config = dict(
    n_layer=14,
    d_model=384,
    n_experts=48,
    experts_per_token=3,
    d_expert=144,
    d_shared_expert=0,
    activation='squared_relu',
    moe_layers=[1, 2, 3, 4, 5, 6, 7, 8, 9, 10, 11, 12, 13],
    router_score='softmax',
    normalize_top_k=False,
    routed_scale=4.0,
    balance_loss=0.00447,
    balance_bias=False,
    router_z_loss=0.001,
    init_std_router=0.0106,
    lr_router=0.000437,
    vocab_size=32000,
    norm='rmsnorm',
    norm_eps=1e-05,
    tie_embeddings=False,
    optimizer='adamw',
    lr=0.00128,
    beta1=0.9,
    beta2=0.95,
    batch_tokens=65536,
    seq_len=256,
    train_tokens=389400000,
    steps=5942,
    dataset='wikipedia_en',
)
Below are experts of layer 4 (counted from 0) of a mixture-of-experts language model. Rows are named router (the router's row for the expert), up (a neuron's input weights, with its number), down (a neuron's output weights, with its number) and show model dimensions 256-383. Each number is 50 + 10 x the weight over its row's rms, rounded and kept within 0 to 99.
Before each expert's rows: "mostly gets" lists some tokens that are sent to it at least half of the time. This comes from a sample of Wikipedia text that the model never trained on.

# expert 33
mostly gets: " film", " song", " album", " Nominated", " video", " Award"
router:47 46 51 35 57 56 62 50 64 68 43 23 39 63 54 50 58 47 33 40 51 55 57 52 38 46 51 71 49 38 37 55 39 55 60 51 42 30 43 53 41 33 59 40 50 64 35 41 56 54 45 65 62 38 38 51 54 45 49 50 32 55 58 42 49 54 53 42 34 25 44 39 54 39 34 53 37 47 31 51 41 47 69 65 42 59 52 63 54 35 44 48 50 32 47 57 38 55 30 65 51 35 45 51 46 43 51 62 54 52 77 48 48 40 60 51 39 49 41 55 52 53 52 43 46 37 55 61
up0:55 31 52 35 48 60 40 50 65 57 56 54 37 60 55 44 62 60 51 48 44 62 55 66 60 53 47 50 40 65 42 41 53 53 66 44 46 48 36 62 39 42 64 46 43 78 36 48 43 37 55 54 71 40 45 49 42 34 68 39 43 54 55 47 35 60 56 67 39 35 41 46 53 44 51 53 72 53 52 68 37 71 58 48 43 38 69 67 57 39 42 46 45 44 47 71 42 51 53 60 39 54 45 59 44 50 52 59 60 61 52 59 57 40 47 71 31 57 58 42 49 55 67 50 28 45 57 56
down0:44 50 54 44 56 50 40 37 68 54 56 44 40 51 49 57 41 54 58 45 36 52 54 53 46 42 54 44 43 61 60 46 51 50 50 43 42 47 56 53 51 46 53 46 40 30 51 56 50 68 51 29 41 60 40 61 61 57 61 54 43 51 41 39 74 51 39 47 52 21 54 46 43 43 41 47 52 43 57 58 52 35 52 56 46 39 46 45 48 44 45 46 60 48 43 43 57 55 43 62 29 46 63 42 36 52 50 48 67 52 53 54 62 60 42 55 66 54 57 50 58 40 46 46 45 41 69 62
up1:44 42 41 34 39 57 62 31 81 56 56 40 35 43 53 26 49 62 44 61 59 46 52 56 46 42 58 49 41 56 53 55 23 65 57 41 53 65 47 43 33 47 63 38 67 42 46 45 52 56 40 58 42 33 55 33 61 36 59 56 49 43 48 52 43 64 35 46 51 56 43 33 60 41 52 47 53 41 59 49 41 58 54 55 35 31 61 36 55 37 34 52 50 54 33 63 47 41 43 72 43 48 45 39 27 47 46 49 48 55 69 39 53 39 40 57 62 54 49 64 67 48 57 51 39 69 52 64
down1:33 47 44 36 69 38 59 49 50 63 44 61 36 53 47 57 52 38 72 69 39 62 54 37 55 56 52 45 56 37 62 66 64 56 43 55 39 45 48 38 32 41 64 47 60 49 62 50 46 41 61 57 38 54 32 55 58 46 49 53 46 43 44 53 57 49 51 44 54 40 47 51 55 54 35 54 56 44 32 54 54 43 53 37 44 48 44 51 52 49 62 38 41 38 60 52 51 36 58 48 42 48 44 56 39 39 45 60 49 45 38 43 35 47 55 54 66 63 55 39 32 71 52 45 59 35 49 55
up2:50 61 47 37 58 56 46 56 76 50 46 70 43 48 52 56 53 54 46 25 55 35 79 58 62 49 67 52 38 53 68 35 60 59 53 48 49 67 42 45 41 59 41 44 51 40 54 41 55 42 49 58 70 57 55 55 52 51 68 59 53 54 43 41 43 46 42 40 45 52 45 58 53 40 47 39 75 50 32 51 58 62 56 42 52 52 59 48 42 64 48 40 46 45 50 49 73 32 39 46 30 61 50 42 47 46 36 50 39 55 43 37 54 66 63 58 54 72 52 44 65 71 54 50 46 57 52 38
down2:64 32 51 40 45 54 41 54 69 37 45 54 37 63 58 62 45 57 58 40 54 39 53 49 43 59 49 39 43 63 59 52 38 45 43 52 28 62 66 44 41 62 47 54 60 48 39 44 55 47 54 59 63 48 51 53 59 49 53 46 53 47 36 47 57 73 45 40 51 49 38 60 40 47 46 58 45 49 34 63 45 64 57 36 38 42 40 62 64 58 67 36 43 52 61 34 56 52 62 48 24 69 35 52 56 37 37 48 27 38 37 49 54 55 28 50 43 49 55 51 34 51 31 40 52 43 39 47
up3:17 44 57 60 44 67 54 37 51 54 50 49 41 41 74 50 44 45 41 45 45 51 53 68 46 48 48 66 42 43 45 49 52 31 65 64 39 57 64 53 43 40 38 50 61 69 55 56 39 40 46 54 54 66 62 55 40 60 66 37 43 72 35 67 62 72 63 53 28 45 57 52 61 55 30 50 69 31 45 54 46 42 46 70 47 49 46 81 41 51 43 34 43 70 35 43 49 56 48 53 54 56 43 28 62 53 44 57 52 60 57 57 45 37 53 61 53 46 59 51 50 48 50 36 52 56 51 57
down3:44 50 45 70 47 46 50 58 55 47 47 55 60 44 59 43 40 62 47 42 57 45 55 52 63 43 49 57 41 48 33 38 56 35 63 57 53 57 38 50 31 52 57 54 61 50 45 69 57 49 39 47 59 37 46 54 65 40 59 41 67 45 58 48 63 40 63 67 65 66 61 51 57 59 52 54 50 44 53 45 42 78 54 41 41 61 28 53 41 36 50 43 71 54 39 56 49 30 59 36 41 43 49 51 41 52 36 57 45 38 52 45 46 55 50 49 55 45 56 50 54 32 49 59 50 45 32 49
up4:57 56 56 36 61 53 44 55 52 59 63 69 58 40 41 49 48 45 49 48 42 53 55 68 36 53 53 45 48 50 66 64 47 66 46 51 51 51 56 42 58 63 33 51 62 54 35 40 48 44 61 49 33 58 62 46 54 35 63 54 69 52 49 51 48 64 67 45 72 42 51 31 54 45 45 55 32 43 49 59 52 48 47 39 36 45 58 39 58 57 47 57 50 31 60 41 56 43 51 60 53 40 41 51 61 47 45 50 34 48 51 47 38 53 45 58 55 75 55 56 60 54 52 49 63 50 54 55
down4:55 52 43 51 44 58 46 58 66 44 46 40 34 46 46 59 54 43 51 36 18 35 42 45 60 61 37 48 32 51 51 39 38 44 56 50 46 63 64 43 51 43 60 53 43 38 53 47 39 54 41 54 54 53 51 56 53 42 56 45 61 63 40 65 59 66 61 59 46 47 49 67 60 62 49 40 59 60 42 56 41 47 64 46 39 45 38 46 62 66 63 41 49 38 52 30 76 66 49 45 27 55 42 73 54 47 40 45 51 58 45 54 51 41 08 47 57 54 55 40 44 56 52 61 60 53 53 52
up5:51 54 52 65 70 47 52 53 58 58 64 68 53 47 41 39 51 58 54 58 56 59 52 70 50 52 63 38 49 62 63 39 57 46 45 40 57 70 37 61 30 50 45 34 36 40 41 57 54 47 47 62 72 44 41 63 55 48 57 46 43 40 30 43 40 57 41 52 25 59 34 65 47 44 41 44 43 65 47 62 43 50 62 42 65 50 46 54 59 49 57 63 46 56 48 56 51 57 36 53 52 66 39 48 37 51 62 49 64 61 41 46 47 24 59 49 51 80 39 55 41 33 50 48 50 50 53 56
down5:62 43 57 45 45 61 65 60 55 51 40 53 42 40 42 46 58 65 62 60 43 51 69 50 66 59 71 48 49 53 56 44 49 56 28 50 52 40 69 45 48 36 51 41 31 37 54 62 42 32 57 66 42 34 46 60 37 44 50 59 65 38 43 44 50 54 56 37 63 60 51 53 42 38 50 54 32 56 45 68 39 51 53 65 43 60 55 57 52 40 44 63 44 43 61 37 45 43 45 49 77 32 64 56 44 36 44 57 49 51 51 58 36 36 55 23 44 46 53 60 47 40 43 43 39 59 67 35
up6:42 52 49 39 61 56 68 47 60 50 43 50 46 45 35 65 64 44 47 56 65 71 58 38 53 57 63 76 64 49 51 37 32 65 58 64 47 46 32 59 38 34 54 34 33 52 35 60 58 38 48 45 45 60 46 40 53 32 49 26 56 68 50 45 37 40 42 40 43 54 59 43 60 43 36 63 61 51 51 39 57 64 72 49 57 44 58 61 62 47 38 44 52 53 33 67 51 62 39 62 48 59 44 31 29 43 55 61 39 42 52 43 57 35 52 51 37 52 46 52 43 67 53 50 52 60 41 49
down6:35 58 48 35 65 38 49 52 57 66 44 58 29 48 55 55 51 44 43 50 41 44 42 42 59 56 52 57 54 68 48 36 53 53 58 56 47 46 49 45 46 50 66 76 56 60 46 42 48 41 60 68 52 35 39 51 43 65 61 60 36 61 51 51 44 63 48 25 44 65 46 42 50 52 53 38 61 40 44 45 60 50 60 54 57 49 53 56 56 48 56 51 28 57 57 50 64 63 40 67 48 49 78 66 60 55 36 51 65 52 49 63 56 59 42 47 51 30 58 54 28 48 50 31 57 44 68 57
up7:41 45 42 57 47 51 52 49 50 58 45 55 48 54 57 50 44 51 34 48 36 62 38 61 46 53 36 53 47 51 23 54 47 47 51 41 41 55 34 64 42 41 55 54 58 40 50 59 59 39 48 31 56 39 57 37 68 58 38 50 45 56 55 61 48 49 50 46 33 40 43 48 37 50 62 48 34 59 63 51 39 64 38 51 19 38 50 38 57 33 61 50 56 55 46 50 33 67 60 46 50 62 50 38 48 42 46 56 51 48 45 61 30 43 44 53 48 65 30 16 47 47 50 47 42 49 38 51
down7:49 50 54 63 44 52 50 56 49 44 53 51 36 50 42 38 53 46 36 54 43 29 32 60 58 48 38 51 48 43 42 69 55 47 31 70 42 39 47 53 32 50 47 46 32 31 46 40 47 59 51 61 60 69 54 51 43 42 31 52 30 40 39 46 41 52 37 69 22 47 46 46 67 61 55 39 64 52 50 41 54 45 48 58 38 53 34 43 49 57 76 46 58 47 49 29 48 49 28 45 42 52 44 74 61 48 47 43 49 47 62 46 48 76 35 59 43 47 45 54 47 49 48 47 41 39 51 55
up8:58 40 41 23 64 63 58 52 84 55 52 47 49 71 53 49 64 57 61 46 41 53 52 50 31 47 52 60 59 44 23 24 32 49 35 49 33 47 47 48 51 61 41 47 34 52 57 51 60 65 46 47 63 40 43 50 48 47 42 54 49 50 35 50 39 50 36 38 32 36 55 62 49 51 39 60 58 60 37 44 52 57 49 54 41 57 40 53 36 66 50 48 65 53 47 60 47 47 57 34 51 53 55 53 61 29 57 57 49 48 61 49 53 42 47 45 60 41 35 38 62 52 51 42 58 46 65 54
down8:61 62 44 76 45 47 44 67 47 50 50 32 55 43 52 42 57 39 52 33 52 46 45 47 78 39 62 60 57 40 39 47 39 44 40 55 39 57 50 34 59 71 60 42 47 67 65 54 30 58 59 35 46 41 53 61 38 50 31 34 40 48 59 67 55 57 56 50 64 35 72 68 40 40 59 34 41 48 68 68 44 56 35 53 59 38 37 32 56 69 54 68 54 44 64 37 52 60 43 44 55 47 61 53 61 42 68 30 38 39 58 49 57 34 42 46 63 37 32 48 46 25 55 56 67 42 64 47
up9:47 49 42 54 36 52 47 46 60 54 47 42 51 57 49 49 53 53 38 48 47 57 68 51 41 67 40 57 38 51 35 61 55 41 56 40 49 51 61 57 46 47 48 55 27 59 26 28 53 48 48 58 49 44 48 40 39 41 33 56 35 61 58 59 67 56 47 62 49 43 48 57 54 48 45 66 35 46 50 50 54 68 36 47 54 59 40 47 53 54 45 36 55 50 62 57 48 53 60 47 44 62 55 49 45 52 64 55 65 61 71 34 56 54 44 49 47 45 42 51 51 60 68 55 37 40 51 67
down9:50 45 44 47 62 58 48 60 38 52 63 48 53 42 34 57 49 60 53 51 33 50 34 49 37 67 60 47 51 64 57 40 69 44 52 52 43 60 54 61 41 46 46 56 48 48 54 40 23 57 44 57 64 60 76 52 48 48 55 57 48 78 33 52 51 55 54 37 46 47 62 59 53 47 42 52 50 49 44 52 52 37 73 53 69 48 43 76 35 55 47 46 57 55 75 55 58 59 52 50 46 60 54 44 47 46 58 36 76 49 54 33 62 59 49 74 41 43 50 53 38 30 61 44 35 36 57 42
up10:51 39 65 49 61 43 53 38 55 53 63 49 34 44 65 34 53 75 43 37 62 65 49 59 64 58 44 56 31 59 43 57 39 49 67 54 48 41 42 50 28 52 55 61 36 68 31 45 52 47 60 50 61 37 42 39 45 38 55 45 42 62 44 48 65 60 55 55 41 52 51 48 53 46 49 55 45 41 48 49 47 66 50 50 39 39 55 49 44 44 46 61 39 59 49 53 46 45 49 61 34 34 33 46 42 54 40 69 55 69 62 56 51 34 78 58 45 66 33 49 55 41 70 57 47 45 45 61
down10:57 57 46 47 55 44 42 53 42 68 65 46 50 43 25 56 47 59 44 37 40 47 65 66 55 37 36 46 49 60 61 57 44 45 48 37 50 39 53 53 67 50 47 33 52 40 57 39 39 57 53 64 51 36 58 34 65 41 45 43 58 52 40 44 41 51 36 39 49 27 45 52 47 62 59 42 38 40 45 51 52 65 61 39 40 58 60 34 44 64 47 47 45 46 66 53 50 41 52 66 45 59 65 42 73 48 56 59 56 57 53 49 61 48 68 36 38 35 54 40 71 67 74 30 58 53 61 54
up11:51 52 50 44 54 62 64 61 40 58 48 63 43 53 44 43 51 51 67 53 40 47 69 52 51 61 39 66 64 48 59 29 35 41 51 47 53 43 40 42 39 41 43 59 44 52 55 62 53 40 70 53 66 55 53 50 55 64 54 59 50 46 44 34 53 46 49 57 60 57 40 51 64 50 37 59 49 57 49 52 61 49 75 45 49 59 66 31 40 74 48 38 45 47 51 42 35 51 51 55 49 53 65 51 40 64 58 48 59 51 22 45 36 61 54 57 51 49 53 56 44 61 45 32 37 48 45 62
down11:64 61 39 49 50 33 50 64 43 52 66 45 34 67 56 55 65 42 40 58 17 49 61 47 61 77 53 43 49 52 46 59 48 51 52 42 44 41 70 61 48 39 61 48 49 50 44 50 50 50 33 49 45 57 57 59 42 52 57 52 44 54 56 61 57 52 58 47 49 61 49 43 48 63 59 41 49 46 42 52 67 54 58 52 47 47 56 46 46 48 62 53 55 50 54 44 57 63 41 45 54 63 52 55 45 66 58 53 51 48 44 60 55 55 18 51 66 61 47 48 32 38 50 57 54 36 67 67
up12:49 62 63 59 53 46 39 54 49 56 55 51 46 49 61 51 48 53 38 32 32 31 42 49 56 82 56 65 49 44 60 63 56 40 59 30 42 55 46 37 64 40 48 50 42 60 42 52 54 58 65 69 48 57 46 43 54 42 44 49 63 55 45 58 53 62 51 53 54 42 36 55 40 61 55 69 53 48 37 31 45 46 41 33 41 45 46 45 49 38 54 64 43 58 60 38 54 48 61 54 50 45 57 40 57 60 45 55 41 55 43 59 61 64 56 52 24 59 61 43 70 68 58 27 51 49 50 36
down12:51 50 48 65 37 71 58 38 56 55 62 49 19 45 45 61 54 57 62 41 39 57 50 47 49 52 46 49 32 48 53 40 50 57 50 42 61 60 61 56 53 45 72 51 62 39 30 54 58 65 46 24 53 60 66 47 35 62 54 45 44 60 51 53 44 45 63 50 38 42 45 47 49 49 42 52 38 47 61 56 53 39 78 44 50 56 53 46 51 34 51 46 48 64 63 38 92 50 54 55 54 44 24 42 79 32 58 34 54 60 59 52 50 42 44 47 40 65 55 45 49 44 65 48 56 55 49 53
up13:42 17 42 30 55 39 50 59 67 35 49 35 47 52 43 42 36 42 64 32 43 51 52 54 45 52 33 41 46 47 42 29 57 47 88 61 54 52 57 49 35 56 56 58 42 77 51 58 61 47 49 57 47 58 53 36 67 72 56 56 47 59 52 55 39 52 65 47 53 40 38 45 43 41 50 65 38 52 31 58 35 57 54 47 65 44 64 48 62 66 44 55 46 34 47 56 56 46 37 43 50 61 48 51 50 70 34 39 53 59 66 44 63 62 52 53 42 56 47 44 56 61 50 42 53 41 52 52
down13:65 39 49 50 39 60 54 74 58 33 31 49 64 62 49 44 52 49 50 60 51 58 53 39 48 49 42 37 54 40 52 62 57 48 59 40 36 35 65 46 41 49 34 44 57 55 51 47 69 43 33 42 58 52 61 39 60 61 50 55 46 63 39 50 60 34 49 62 59 49 59 55 53 42 42 64 54 36 49 37 57 47 77 56 54 53 47 42 48 48 75 30 56 62 42 55 56 39 56 58 67 53 57 36 57 65 49 45 47 49 43 30 48 55 66 52 39 54 45 60 47 52 52 46 52 65 47 60
up14:42 28 47 43 48 46 57 31 51 52 55 40 53 56 59 67 60 55 56 49 47 70 45 35 42 58 53 46 58 58 48 36 42 51 48 62 37 17 47 41 58 33 48 33 53 61 38 53 49 59 61 41 61 56 37 44 50 47 48 32 57 49 72 51 57 53 51 49 51 70 47 56 53 34 47 50 54 51 61 41 45 52 42 57 51 56 56 50 55 50 32 62 41 45 48 39 31 53 50 70 43 53 57 48 52 33 65 40 57 49 25 65 54 53 29 48 40 49 47 44 53 50 51 54 47 54 43 50
down14:50 55 60 51 66 53 38 48 53 40 54 65 58 68 61 53 56 42 67 50 56 61 50 36 46 56 41 49 48 57 53 56 44 68 65 62 49 43 52 50 54 40 50 51 73 43 54 49 65 51 53 44 63 48 50 37 61 33 36 50 33 40 54 46 59 46 44 40 40 51 68 56 57 50 25 40 56 65 36 34 57 38 35 42 30 40 41 43 56 60 55 51 58 56 49 45 54 72 44 61 51 63 63 44 55 43 63 42 43 36 33 45 26 54 19 35 51 37 37 38 38 47 38 45 71 29 57 43
up15:72 52 49 38 60 50 37 49 63 48 50 71 55 54 52 48 62 48 64 56 44 48 41 53 50 55 46 51 51 71 69 46 44 49 54 66 37 41 59 50 64 70 53 51 43 48 62 66 50 49 44 34 42 42 47 50 31 59 58 59 60 59 53 54 44 46 42 32 70 58 50 59 44 56 48 54 53 56 30 44 48 59 44 33 60 46 57 53 31 55 54 40 46 45 48 58 46 66 28 52 54 68 61 58 44 65 51 53 41 46 51 29 51 42 53 53 33 44 63 48 53 46 74 52 38 50 52 48
down15:60 64 58 59 41 67 49 53 52 55 48 52 04 58 42 70 56 44 53 53 34 52 52 38 62 62 41 27 46 54 55 48 44 60 48 45 55 55 78 51 53 42 77 58 49 45 53 50 71 55 43 55 43 29 49 61 48 51 36 50 43 39 42 48 63 52 44 25 49 55 52 57 52 52 45 45 58 43 39 58 51 59 53 61 49 59 55 46 57 54 71 36 46 32 45 51 88 55 33 64 39 56 51 51 60 44 48 37 70 47 45 40 57 36 22 52 63 44 50 55 56 54 57 55 31 47 66 62
up16:59 46 45 42 45 50 48 63 49 54 51 59 46 48 50 33 57 54 49 61 45 39 50 56 42 43 41 31 60 37 45 56 37 44 36 57 52 33 53 57 60 76 74 41 47 49 52 44 49 47 47 46 47 62 32 55 33 53 54 36 41 36 65 48 69 61 36 59 50 60 54 34 59 38 52 39 51 44 52 59 47 50 49 52 55 70 33 61 32 55 69 50 47 65 54 40 43 46 49 48 54 41 53 65 30 21 45 78 40 45 60 57 53 26 49 44 44 50 48 38 68 61 44 62 39 41 53 61
down16:61 52 57 53 62 31 53 40 56 54 48 42 50 54 40 61 58 36 43 49 38 46 49 55 65 50 50 60 39 59 68 64 52 53 24 74 50 45 70 69 56 52 37 56 40 52 50 52 52 34 47 73 49 63 54 44 48 58 59 48 66 61 57 62 44 49 48 56 53 47 40 51 56 44 52 51 50 47 50 47 67 40 45 53 56 53 50 51 47 66 57 60 50 47 55 38 58 35 59 56 47 43 61 74 38 48 34 50 24 59 61 50 44 74 40 52 64 55 53 52 45 51 63 55 37 50 65 30
up17:56 72 21 57 50 47 58 55 49 45 47 67 54 44 45 66 44 51 55 51 49 62 55 44 48 52 59 37 51 43 47 53 62 60 44 41 47 36 50 45 53 63 35 28 49 39 46 56 55 56 67 41 47 46 44 60 59 64 53 49 61 50 59 53 42 47 51 53 42 44 43 42 48 33 63 39 43 31 77 60 43 55 59 50 50 63 58 39 47 56 75 63 56 64 59 58 72 34 52 63 51 46 60 44 45 36 44 55 56 42 47 37 34 40 57 51 48 47 52 45 58 49 69 55 42 69 38 49
down17:55 54 44 52 64 66 47 69 55 56 58 51 29 45 31 72 66 55 56 32 35 55 44 48 35 65 39 42 48 55 32 43 45 43 49 66 61 41 74 57 63 36 66 67 54 58 51 41 43 67 36 48 58 48 49 55 41 64 58 46 46 53 47 61 80 43 52 24 47 62 46 66 50 59 44 47 51 48 60 58 60 34 49 41 40 49 45 47 58 52 67 55 55 33 58 47 62 46 62 65 41 54 53 57 41 43 69 42 52 68 47 45 64 24 44 66 54 56 50 42 54 62 49 65 54 64 71 53
up18:40 48 54 41 56 55 49 48 57 45 41 36 45 56 36 67 59 32 29 60 50 67 51 33 30 59 38 75 52 52 39 47 44 38 49 48 51 29 52 65 34 61 42 37 57 40 56 50 62 57 52 55 62 42 52 45 42 33 51 51 26 45 38 49 65 54 45 59 62 31 54 54 55 37 54 47 62 68 29 63 65 40 56 52 55 45 65 64 62 48 55 33 46 45 46 50 60 44 47 34 45 52 51 47 40 50 49 52 51 53 57 60 57 56 47 54 41 49 48 52 49 39 49 62 49 49 39 36
down18:39 71 47 44 34 42 44 65 48 52 60 53 50 53 62 49 54 50 29 38 61 64 54 39 45 52 47 48 45 66 55 59 48 56 49 52 52 52 59 40 64 76 56 43 46 48 50 38 45 38 55 50 50 51 46 57 36 55 38 31 50 53 51 52 43 42 49 48 52 43 79 46 56 42 46 52 69 41 49 51 41 55 33 54 64 37 51 53 55 57 58 55 31 61 46 47 35 47 56 57 53 51 44 64 55 58 50 61 42 48 51 53 55 42 11 40 49 41 51 55 32 41 54 56 43 53 43 60
up19:59 53 48 56 41 60 58 45 54 47 45 40 51 59 48 33 65 54 49 46 45 57 49 39 38 42 43 56 45 42 46 73 55 47 43 41 59 31 41 46 63 61 47 48 57 58 48 47 57 51 60 61 43 62 49 48 54 26 40 44 60 64 73 60 52 43 32 52 46 43 65 42 45 37 40 25 46 40 44 61 29 45 63 28 36 57 45 55 26 40 40 52 53 44 48 49 45 55 50 43 49 40 47 64 45 59 51 50 35 49 54 50 65 60 43 41 41 32 37 56 64 54 48 48 34 53 50 39
down19:49 73 59 26 61 41 50 57 67 55 69 56 55 21 36 69 57 50 60 60 57 39 56 49 48 77 53 48 47 75 64 54 36 59 50 52 74 56 37 43 76 60 67 62 49 47 45 49 41 38 61 57 50 62 54 49 45 57 52 43 55 46 72 46 43 62 44 28 36 50 63 59 53 40 52 47 55 49 54 62 55 63 42 59 57 45 39 64 49 53 48 56 50 41 58 38 58 56 53 36 54 73 52 45 55 56 43 45 65 45 59 38 30 42 42 49 61 68 57 61 48 34 64 55 42 58 64 46
up20:50 43 49 43 44 51 50 56 44 49 51 27 46 50 45 44 53 52 43 48 37 46 71 30 48 72 43 55 52 38 49 42 74 43 69 42 38 38 31 46 55 43 48 46 62 66 64 60 47 39 62 46 52 45 55 51 44 67 45 47 49 40 47 52 61 63 40 49 50 76 50 48 52 49 40 52 49 34 55 63 50 47 68 70 53 36 52 42 49 36 52 48 36 72 69 43 45 51 55 55 49 54 52 53 43 44 35 54 51 36 37 59 35 26 16 61 52 55 61 58 56 50 45 61 55 58 50 58
down20:41 54 40 54 49 48 63 56 54 39 42 49 24 40 75 55 58 52 65 45 40 58 58 46 68 53 52 61 42 46 53 51 61 57 53 55 64 44 52 55 43 50 51 39 63 61 49 48 60 30 45 62 57 44 57 42 46 38 35 48 52 63 43 53 57 25 48 69 57 58 53 33 51 57 44 30 65 63 53 59 43 44 68 47 53 42 46 40 44 39 41 35 51 59 48 31 55 65 67 60 33 37 36 55 47 53 39 66 58 47 40 75 53 54 18 49 60 35 42 57 46 38 47 53 41 69 60 46
up21:60 45 48 42 65 40 56 39 64 57 45 36 47 52 41 42 45 51 21 37 53 49 48 61 58 43 46 47 47 34 37 29 44 61 50 58 72 40 37 44 54 41 43 45 41 79 51 32 63 43 45 49 42 59 57 54 59 61 58 48 58 62 43 45 54 58 69 54 52 52 40 47 45 57 29 58 37 42 49 59 51 50 49 40 42 43 47 58 56 49 53 51 37 46 49 60 54 48 49 67 54 39 50 36 38 49 30 64 44 55 60 53 57 61 48 65 49 42 57 69 48 61 49 42 54 45 48 48
down21:48 44 53 40 28 49 72 60 52 52 49 50 45 45 44 48 50 57 64 47 58 76 49 42 55 61 54 40 57 54 48 48 73 60 55 48 61 62 31 57 44 47 49 51 49 62 46 30 52 43 54 65 46 41 65 50 40 49 55 63 49 45 39 45 49 58 47 63 34 37 49 46 44 56 45 51 38 54 57 37 42 54 66 57 81 40 47 55 41 55 52 48 58 39 49 71 59 48 64 52 45 48 73 67 45 37 53 58 26 57 35 42 51 45 56 43 35 37 52 49 46 36 45 51 51 44 39 52
up22:50 39 58 50 49 50 29 50 55 63 60 56 58 45 46 66 40 53 63 58 41 57 48 54 34 56 51 32 46 47 51 43 52 51 43 47 66 56 47 43 49 59 46 45 54 37 57 65 45 42 33 59 53 54 51 49 55 28 58 36 41 40 41 46 38 53 57 43 61 68 37 55 54 42 55 49 50 46 55 65 44 61 27 45 55 60 53 58 37 44 52 64 49 51 61 57 37 36 54 40 51 46 46 38 72 38 55 44 49 51 45 49 28 46 41 57 49 52 32 33 47 54 53 45 53 61 49 65
down22:43 60 55 61 48 44 52 58 40 55 51 62 27 52 45 62 61 64 55 66 14 65 48 50 46 64 53 54 37 59 51 63 53 53 54 45 72 52 57 48 51 35 54 53 50 48 41 68 49 39 44 46 49 54 66 54 44 67 52 47 40 42 41 62 56 42 53 42 47 62 56 51 46 43 41 47 51 48 37 46 57 36 40 62 45 59 48 50 38 58 54 41 66 53 39 35 54 47 47 56 42 46 59 68 59 43 68 33 59 60 61 46 35 51 31 47 59 47 55 42 51 48 45 44 35 60 73 59
up23:41 62 66 60 60 42 50 56 47 59 62 50 50 42 58 44 43 58 47 42 50 54 40 67 53 63 48 42 40 61 54 45 57 58 50 52 67 46 45 57 40 45 61 46 38 49 36 35 31 34 41 61 79 43 51 64 53 48 48 31 54 57 74 23 42 58 55 58 50 37 55 51 34 59 44 40 58 62 49 50 48 71 47 49 44 43 53 49 51 71 57 55 48 52 59 45 39 65 64 52 46 52 53 45 36 47 55 71 49 56 54 33 23 35 42 58 55 50 38 47 64 40 61 65 60 55 51 63
down23:63 77 50 81 31 73 60 27 57 45 47 60 62 53 41 48 51 48 59 55 54 50 60 63 40 50 64 51 36 44 39 51 35 38 20 38 64 36 47 33 69 59 50 64 64 33 61 46 38 51 59 51 42 57 54 52 59 55 38 55 53 46 58 36 46 52 52 48 65 52 55 49 57 64 43 51 48 92 52 49 53 56 59 50 34 44 56 40 50 55 53 49 49 43 58 25 49 53 38 62 69 44 59 47 55 49 44 51 54 61 65 67 51 50 50 28 55 52 54 30 48 58 43 43 50 41 62 58
up24:43 60 44 67 42 47 46 38 56 45 46 65 35 44 51 33 52 47 52 58 60 52 54 35 50 53 54 35 59 48 52 49 38 53 54 39 54 55 42 52 33 50 57 19 44 39 59 45 50 66 46 59 57 29 46 68 63 57 45 57 62 32 47 42 52 55 47 40 42 38 44 47 58 54 50 45 54 69 33 43 56 73 59 33 56 64 65 52 45 54 34 41 34 45 50 84 53 30 59 78 49 59 50 27 39 51 60 48 43 72 32 46 26 35 63 52 36 57 50 69 67 38 46 50 57 61 62 45
down24:44 60 46 50 49 61 42 64 55 52 52 45 34 54 55 75 70 45 63 39 22 57 68 27 50 60 22 49 45 48 45 31 61 68 50 40 50 59 69 42 51 63 60 54 47 36 60 47 32 42 75 57 42 48 56 68 32 64 32 49 37 44 48 41 62 48 47 32 46 46 46 60 53 52 60 58 64 53 43 46 62 45 55 47 38 62 60 57 44 69 60 40 55 35 54 42 64 62 46 68 45 51 45 56 48 48 42 56 44 64 53 59 54 34 45 59 65 58 47 36 51 43 59 31 35 39 46 52
up25:51 51 59 60 38 39 56 51 44 40 62 33 55 54 53 40 57 49 50 31 51 56 43 38 62 40 59 54 31 47 62 72 34 48 42 57 45 43 53 40 41 62 58 56 50 54 43 56 63 40 49 56 32 51 64 78 60 49 50 51 44 53 55 63 54 38 66 59 41 49 52 47 59 42 59 44 37 44 60 67 52 65 57 69 49 40 69 40 34 52 51 28 51 48 30 38 38 45 42 56 51 24 42 59 70 44 42 41 40 61 70 48 54 40 63 59 42 48 35 50 42 62 56 54 41 52 58 60
down25:55 45 50 51 48 44 41 55 37 43 60 56 55 42 38 36 37 63 63 42 48 39 42 53 46 65 47 59 49 49 41 75 44 31 33 37 50 58 38 55 66 31 56 55 57 57 38 43 50 43 41 45 37 59 69 51 52 39 68 55 48 63 52 44 44 37 55 64 74 36 60 40 30 53 51 44 48 44 39 69 46 60 45 54 44 55 28 40 57 38 40 42 38 39 59 47 55 58 39 53 50 45 36 46 60 42 58 55 55 43 47 52 56 60 34 46 32 56 52 46 45 53 39 49 62 41 43 57
up26:51 48 49 51 54 67 47 55 62 55 48 20 58 57 60 52 63 51 37 48 36 55 46 38 47 56 40 41 32 48 53 30 56 54 54 47 40 60 49 56 65 40 25 65 56 54 63 42 35 45 56 47 56 49 25 61 58 32 49 53 59 46 57 64 65 59 60 47 32 55 44 44 51 40 46 49 45 38 47 40 60 48 58 57 39 43 63 51 45 36 54 25 50 41 39 41 44 58 37 63 49 25 54 47 44 39 34 65 35 54 53 72 56 42 55 57 58 55 42 53 54 61 51 51 59 54 57 56
down26:63 29 38 69 49 50 46 50 52 45 58 63 40 49 54 50 38 47 39 54 62 52 45 38 46 60 40 67 39 54 69 57 57 54 56 53 37 66 31 53 50 44 55 58 36 38 46 49 50 40 26 44 39 52 47 48 59 50 58 49 52 51 58 42 47 44 53 49 36 29 50 28 41 60 38 39 30 46 52 48 52 65 48 47 40 54 49 40 52 50 41 37 57 69 44 57 51 49 63 61 53 69 41 38 50 72 36 49 62 54 54 55 55 66 43 45 39 67 49 52 57 61 60 52 67 50 45 54